From a checkpoint of a small mixture-of-experts model trained on Wikipedia: 18 layers, a variant of Adam for the experts.
Below are experts of layer 3 (counted from 0) of a mixture-of-experts language model. Rows are named router (the router's row for the expert), up (a neuron's input weights, with its number), down (a neuron's output weights, with its number) and show model dimensions 0-255. Each number is 128 + 24 x the weight over its row's rms, rounded and kept within 0 to 255. Numbers have three digits each.
After each expert's rows: "gets" lists some tokens that make up at least twice as much of what it gets as of all text. This comes from a sample of Wikipedia text that the model never trained on. Tokens count by the router's weight.

# expert 90
router:130172136145108160124113130136104171151122127141090140120125167104127152142181075142097135121117138133166124102170108144105157115140136140151121112171071125122179130114139090130091162140119119158144125112108152161124111126138135105134125119110101135078162157128145109097154129149098134121126109136129096171129096124146148107126158114100151155124115155139125150108112143161123117138143160146095165168176130110168119132091123133140122125141088108123141126110117094153116145097134107132104099151105100129117154099128130148145197109085120125104148121076087123084135097112086123175144138104090140120107108103113109164136141112166151121141087138121119119162127117115131132139107112151155112122131134139163171155175181129127129094183106102177099148104127203105141123126118139
up0:153085136125128151100138096118120187160159146142148150140097149152176165180143128110130121132087123110149110166092117138169103131144153132131108136139147116100119151174154129084110143099130130136105156134137133098097146135093157115084123134160113127107110114122135102144138090117142129121093122176142119152096138131169125138132160116163146094097147151136128147138136135119118151141156117164118131146131134100085151152144070169146090160132098075084169132163157124138160103138124195041140138105081146135135112122124121122124138144140126137153113187121109092139082111157115097147094157156195118147094110130125152134130133121135132133123118144094123131150118148148122140106128083130138144121148118120089129145114139135087111142104124128117109154107088113122120130108168154
down0:144112155089142130097100148159143142181164131189126157112149154100084111165112131115120104134121146119182139130148152163101113139158153179128119131143074183129104195147165170151117159129135118122124130107142117116120121139096171136108117131144133106143122121125140099151137118139142096126123114109133168126173138164129142134110112126169138176105078125121127140145136136178134170128128105156109163155115129133120159130180148169115144111138103103110127157142087090136121087111089139155139132146136118136166126135122143171112113146127156107146117107126115126125125106081130157100136135165137118117119092154116115119113121166123117144117148111158131134058110138152161097097137108100144123135099111157118095130111111141117149052111133183112155103144138088141157149115156120
gets: ": ", "for ", "by ", "including ", "as ", "with "

# expert 8
router:113071126112144116086090155112106143181069118131136118143105128124126082155172166159107105121173146153101077135153132111127134125160133117109131133132158150121158130111112100135155105134117154137092136109106162132097103129112123136075110161099094156133181128088135105131131121107135123149145099109129165116117112184078085165137107116150136150122127107124141121152105093156118123133150124167109126121103141126120142134102143146063121132111117124137105157134158118096092115098080127123109100141140106099115118102109092131121098130126144115122126093122138152162175133085162130120108149142101140112107172112124153114150124138141142125126080089085134123161158079104062147085119119142102129129140093145148136144160131145126134136129176126144106124106125104081149109081097133
up0:125098136145112091099124071094153139117142132149125117120119128104131125161099119156157096120141102169128153126122124124189159139110113140097119138134110132112160139076153155166115101133138096119194154165161115165145140158124154112093133144144116137152158097128129096145113104094144167122108110112143164127110118106103115125110148147121105152139122118123155094155131082154136103160142113131115130075074139150141131139114097135126116188143165140091122110123129145099115128140142163101099162138113139139147120137130098102084147145112135111133093125111180103121118132121098088098098145117135104151174117163144109107099106120119161111146118113169134079131103160138149132146145085087105130182173103125177125161072122113111110115112164109129148132133149074097108116099133130
down0:116111097108085106168159129158139123109122163132108144141120146151137127131120110126122158154072106109126127102139130118082117094154135122126143085102129142133106126173143121130137102110123124137121134107120173098102091129103125150131133068148155082125093181158157172161155156157090145140158104123119075088138153120164097121132099111114095156125156127085114130084133102110161138081118101144111104178163119162131089146170152098165151102118104114132129133153121113119131112097078086178160117134145120100136120085134181156140133136135162178107146100144102141136110143161116119130130107111114141120107136131118134133175143092118109160083112132120132139131155127104091151139092183137101106114087119116104143116137137109085124120161096144135124119162130158139129128133136153
gets: "-", "–", "/", "'", "ed ", "h"

# expert 34
router:105178122107119142134188142121133079111127102105122156106133143157165078137134096075130164121130099141180140098163111109145105169109128131093137133111124114142115160123160100139124166124137123150113105097152138077128094111148121161131117115166168119152114167118122122146094143138091161116113133116093127118117151106156146119135143095111139122173124119127143128134179136112118101076121151116172104146124148111133122141104141092136143098171139113113135153134136125102126087117166101158076108151116109195096131109148144130122128165144118134124133139181117143166124139137072101133139158090108122091124123111116129141134140051079157135168110161164119152148143101126117100136112145135108175134164126133124145133163132166120146134136099137171125146100105118095116154114112129
up0:157143135163119149142087085104112122121102149130126134142101169104103139161129156111117113131116143147106139170127165101119164138095148137157102159084133141053100094145142123103133131116125094132190076135135099151120136102124160085111114151151150144126136132144151143143088117118145159136142113137101169114107095126133124145173143148156090175145157153170139119158134141112125130120111096116138130085099163138139072105156129114134121119162149149194131099135117153157141159126114157135183137078129151146117164138143149168140111090082116133150128131102132093084133124125139128096124118094124117136139144136127142114082100152140150157138176088124145123094124162119114138122140124142158137109141122129139110101076105134166134134174160163141096129136115158179120111125133132
down0:124149124112133121159079150114118141134100074126135148163133133167121147168117129145169092168170161135159094117133112095099107126138141112124137096147113144161131154170111127122120125111139124111160131143119120122123148128142099095089163136126152159130151146082155165117184149152123136131141124129158147163115093151123119141088126096125130141124118128170118100129109170178129134134160130172138144109128151117104192199099147162133082120152114107117135181125073140164094154120142131131132189113135129136142163118146190116148104110106144079115112122148136153122134118149131079148144145140125155132116105122106092147135158100091150131103123112144126148149123118143120101142126166152140125136095096103161140091154105119134159104098102143091143109105115108135194118117115148
gets: "as ", "with ", "for ", "by ", "after ", "when "

# expert 47
router:155151087112068140141132127108117101152092113140132144098165145115167149154175112092109122133131163105169124115181146125129108096122150097124126113163107137111128120095120116103119121142106141178087158092120132162126169111148115110164073094135114144094162166103116113130173138137121165146164122155153135188192135200090129131081108107134149133164127134150068109164115102125114139141103114148147129145162138139140143153092128145132111112143140128060105104162131103102169121108114130118118104126123127133146131142152104067151114133106150143137113125142107145123198149129142111143171132119135119134121124125107097160124121159121121118132143153151119163112130102095102115140128130126113143113137148078140161115145121135153126136175100129120111101135117149133141112102117091
up0:149121167166110087149160112126120141086165101108097127130096115108175121124140108156134126116110132157087126137131084174157162106115113137156120121148171104150094115116115151118110163135155097140154149145132158146106099149127159162082157094140173126137104130111115104128135135109137109184106115137135140137090150105141117140151099140126096129121135109118174127097125124134161113115084111105139122112126136170122084079151131180162145122147094147132121119084163136116146108183096118142107108085096145119077128126136158123132137103103115150148119130170145085176116120130128128104123112147111155112143158083173148102127117104105109163116118110103147171147150120101145161100108110118115119136135132143078153121084112151119164115135170141112165106128082114121113067134130120
down0:135103106133165115132112103166167119184152160132105140142123133103130113121160141139133151143122108132154123136150118158118147107090165095156116131108132121092178135121147182091126170156117125130135147115146154124152147107140136076117101149113136143082128120118137136175156147157167148132113084097097154074153107142169161156145134092161084138149111126150156119099123072114140176121121102162180135099110154099101118113124144138093121090059137123143096119099147097120131122113081129147118145154091115143133139078142143140122121171179100100129111177134123083132076109156118139124155132154101141100101133123174139146136132133089120148128102137147167133119132124141145104131143134118133095134117083127159111125100192140120128113138121115116095143109133126133108128147121119
gets: "In ", "between ", "over ", "against ", "On ", "At "

# expert 16
router:119130128080109155145158093136116135107144131109141140144106093137100079121137117109135126162131140178111126109149085080128150112137104105126142122126121134125110128142143163128189153128152089115075147170129107144147108085161169112164120122132109133137145154130128123123168144127104114164105108122122166142128134103097169140102147090162157107120140062122150103138123147092136106111116136109156120131106127089116139132156144089124110111138159146120163097136113136173128105128123108107117161168145116130134112175145112079109117126107185120159118112099133152114172154124144112118139150165125142083124137130101137105101095140122118131097098111103097131152106118096094129126141149118098185166103155144099099132160115102155143129087158070132098146117143117070114101143185100
up0:087082111131135086081166099107134069170088154188119105121102099142120117132110152101145153119053151087131171166119140156120191148124106121128130089108092100118143149095131118153108134098108136133133155130155090130153123114121134078143090107132092162124137142122111108113123120131133155114097164134152104108137149153119105084129119149160108136070123151111130113086133100102108152145131176145139096139135133130153142066116121125126090122087099099135127114117151112129111117133149175173105131132141105074131111120128127133159102126148128150095095147113102142140119118114155106107109159124150111139131166135156102112141130140124112124149126131147125116107152097137138146081139131146129069103080170146125096115135126154103129141146124175168101132140131163141145117134129126
down0:135129120149133107135110126120123133163117144119133150076115133129132152126119159124137141114136128096139103119120160111153130064145115117119132101184151142157167135130111111111152118134080196153112183121132140156132164164110131144111118148106133112120153112128104165134114105155090082112130094112102125127160157136147113106147144153138102152134097173118103143109133132124131184158144156153097127112101119129103119121120102170141136117163145117114058124126133092090153176101116121154158121173127147117123115108161141117128131131129108145160097169135100140104134091110172128144115123133059107154144093065155134149126167156151106094125166087163145111087118148078092130143108132122172146116097113150166156127145151099103114134095092150108161128123112134134159124129132156
gets: ". ", ".", "). ", "\n\n", "\". ", ".\" "

# expert 86
router:140077110112111132123113091113096171145140128126115126132114104161127142154131140163129135129145108132118124137122099144116142092113110116149146115126111148110153076160106127168129080127093154128154131166117171136120095135086140133104134130114127148094137127121132161204112079170170111158179116143112128159102127177149131118125140089084123123103140140130163100131147145137102157109115095101141140101126127127144117094136119150142129128126105117114106126110114134106120107157101108123137120147188144125131148176125117127087125140123125092138129126096112130176123164134154128154106109128142078177139117158123167157132130130181148120135139130105095174172177110108120125105083149142104121118156096107156135149118145094127165106131169165122035101146111148135114134090114157
up0:146171123159185152156149213141166099135149160110101115157112130088147122107128119112093121117091094114128132155107148128091131111109148159123148117145132141115137127126134103094127135141131106129131133115128150116122138090119131126131146137102134152101118090141154114149133143094113153091134074075140147092133108114147118138172106103138130133106140124127139161094094094132164129204148120172100145120155145097070145132088105127112108126111119111140145125112188141140122133130115109183129134151109075137149118061117137137124137124147160126124161117130148096100161129153110139137103139093138157109113126104111141149126156136131118180148132110143165056131120113123092100098110108156130116130093131141163124101151093126130113123176118121105124094115192125121098131137115098
down0:119116145112101125166082125126079165154106096130110127136108137115104161091126132187156082140183083150167121109123103126145127170110099113098101070132118096136175142155133110154133081097116099099170152149086144139158146118125141113110117128138096149110116160146108116109118146166134099106155111166133116117125135162120122137151167174123141095107142160157132152151166138117105128164145113101107125092102137145133170116159114130125175102169122140138115103140125125151156113093100140131124120155114135116127114119171123112136117126116141112124119180175075133100132144119177133172156127123088084157108120127137140093132133117128115116133096106120124155129138140047127148109150137110130118138114079141129115130120141132116131145112104095095088149110115144133140141180129167
gets: ".", "–", ". ", ":", "-", "+"

# expert 65
router:119125138164158111159132139096129147122135151123085135149123123109111155141098145143126149155119082165091103108099125148099121134168128112132145114174122129111133107161137139103111126093167085127099119154137120139106144182124103115091140134081121116101106099155092091182106113148168086129177119106167121110109171111150116152145142173117067120097184119161150167141097124117112138095169130128073171101141152104100154161171133157126105137137123107128122138120141167139134129152116113132139188169116144141135113118144132099105108126141142109156139142090149094147108146103128110124135127112133137123140102125162144138103099094136175157146116112124140093130109126104176147107124117150118115140097105161143114155102158067106118126088150105109101134132107122128097143104169154
up0:148093124161154137147129160124147122162090120175125130142146149145105138117092160143137140131128117146126128130115146138103149169121131142136118083131154106109123157142154166121133168113120146097135137135130116139113117137094142133107159168169117139080103108106103092161138138134146121126172154157106183154110120134147127132136144145095122177131169097135111139143125081083129119048107108109124127098130069119152127128141132177157139116183117113135178120136124148157135119150110119175159140171136141123109144115077092110131155133131132117187102092123100161138091143100139165122133125123107076133129143116100125113107110099117146082122109159105132156126125127114144130150140100124164070129103099146124155125122156146141129140094054158141100133135151116155133178108159116
down0:116164147133087089112143120130158157137181151128104116145105122157127131143142123072118154160146151119158151106120125116167137114131141139127108134126102176137132077114170091131099107163118102128142136102131151095163141138129148133152112113144113148140143111135121137151087153150112111121080130099155135152139116105089114114129119159139118108125124102083111109131131127127125125185186145154126118110182205086146110105153130107103158119109125102096151142088142067095135146129151112097110145164135121188166133152149171167116140074137151130098118121148129147131164116138144138094111122107154152108097097185107145163169109105129097124141135127136121103118122138166146169114144148127095177153126136116154129127149114135093139122122168120154150113088133138143131105171131146
gets: "s", "a", "e", "z", "d", "j"

# expert 1
router:074150143119136104122118131116105154136109108141155171171144105146121085128112136165117139135138168150132137151165128135138103098106134137117151110115119121139182123186124107137141137113103143100163113145103098166130113139125082131081131107140128158163136151131124102149112158167106110102133103145135133097079170141116086140131121080100137104123120129135119136207103122157118102119080114117106118102107113133150132088135157055170145094144124155118147149140114158156112099104122143160118140105144094156126143106116169113093119119101165101117133108155104131133164136079144119102157116161072095154148144100092150159143112117118115136103083136100138151146105101140121138168147146109134136110080164132132121092159113127171133112126112136152113109166112158100147119122102129
up0:144150139125134122114134149135145155106137122079176156147166140139129117125095139132119122106134114131139101141075122146129125106104059114134126130122098100125128117124141148146125068146119079128197110101167112118105098165110127132107131124134157128131083155156143118149115133118185147111147148140107152114134124128158113142111143130110115115086118132113169080110093154158167156081083103149099136158117145172165079093112142123120139080077127133147106118150156126103136134108158130149095100122105114109134088127135129130104153106166126142127169170143152119125144164143125130106109126113156149145165135151129104144169130131173107142108132165084145102126141166121139101144103157146089074151116105125126189116121112137147134128114124152180147131136112119116126107189119094
down0:113154143141122125134119110102133084122096096085100168110156114095126081110163106143145095135125088140173127133100103133147111099166159126176153132120141127093033095125107164093149123100169129129094155141113120099136093129109159144130109150118133097082131112139122122119120128099092128103155123100167137152124078128130166131144122132168083110166135154127130133116111146144150115167117126127116181103153113137143155073135122114120118099139145158081100128135155123158108118110108168135124103113095163097089128131127125077110130159097118108100132157123108149167089137174118141135114151173152134136133159115113119115170123157136143148130113094129085139140137140119105108136140119143142137151130163095094108089148114171129125105105135148148140149107157104127074138115133132
gets: "| ", ", ", "ar", "ch", "es ", "en"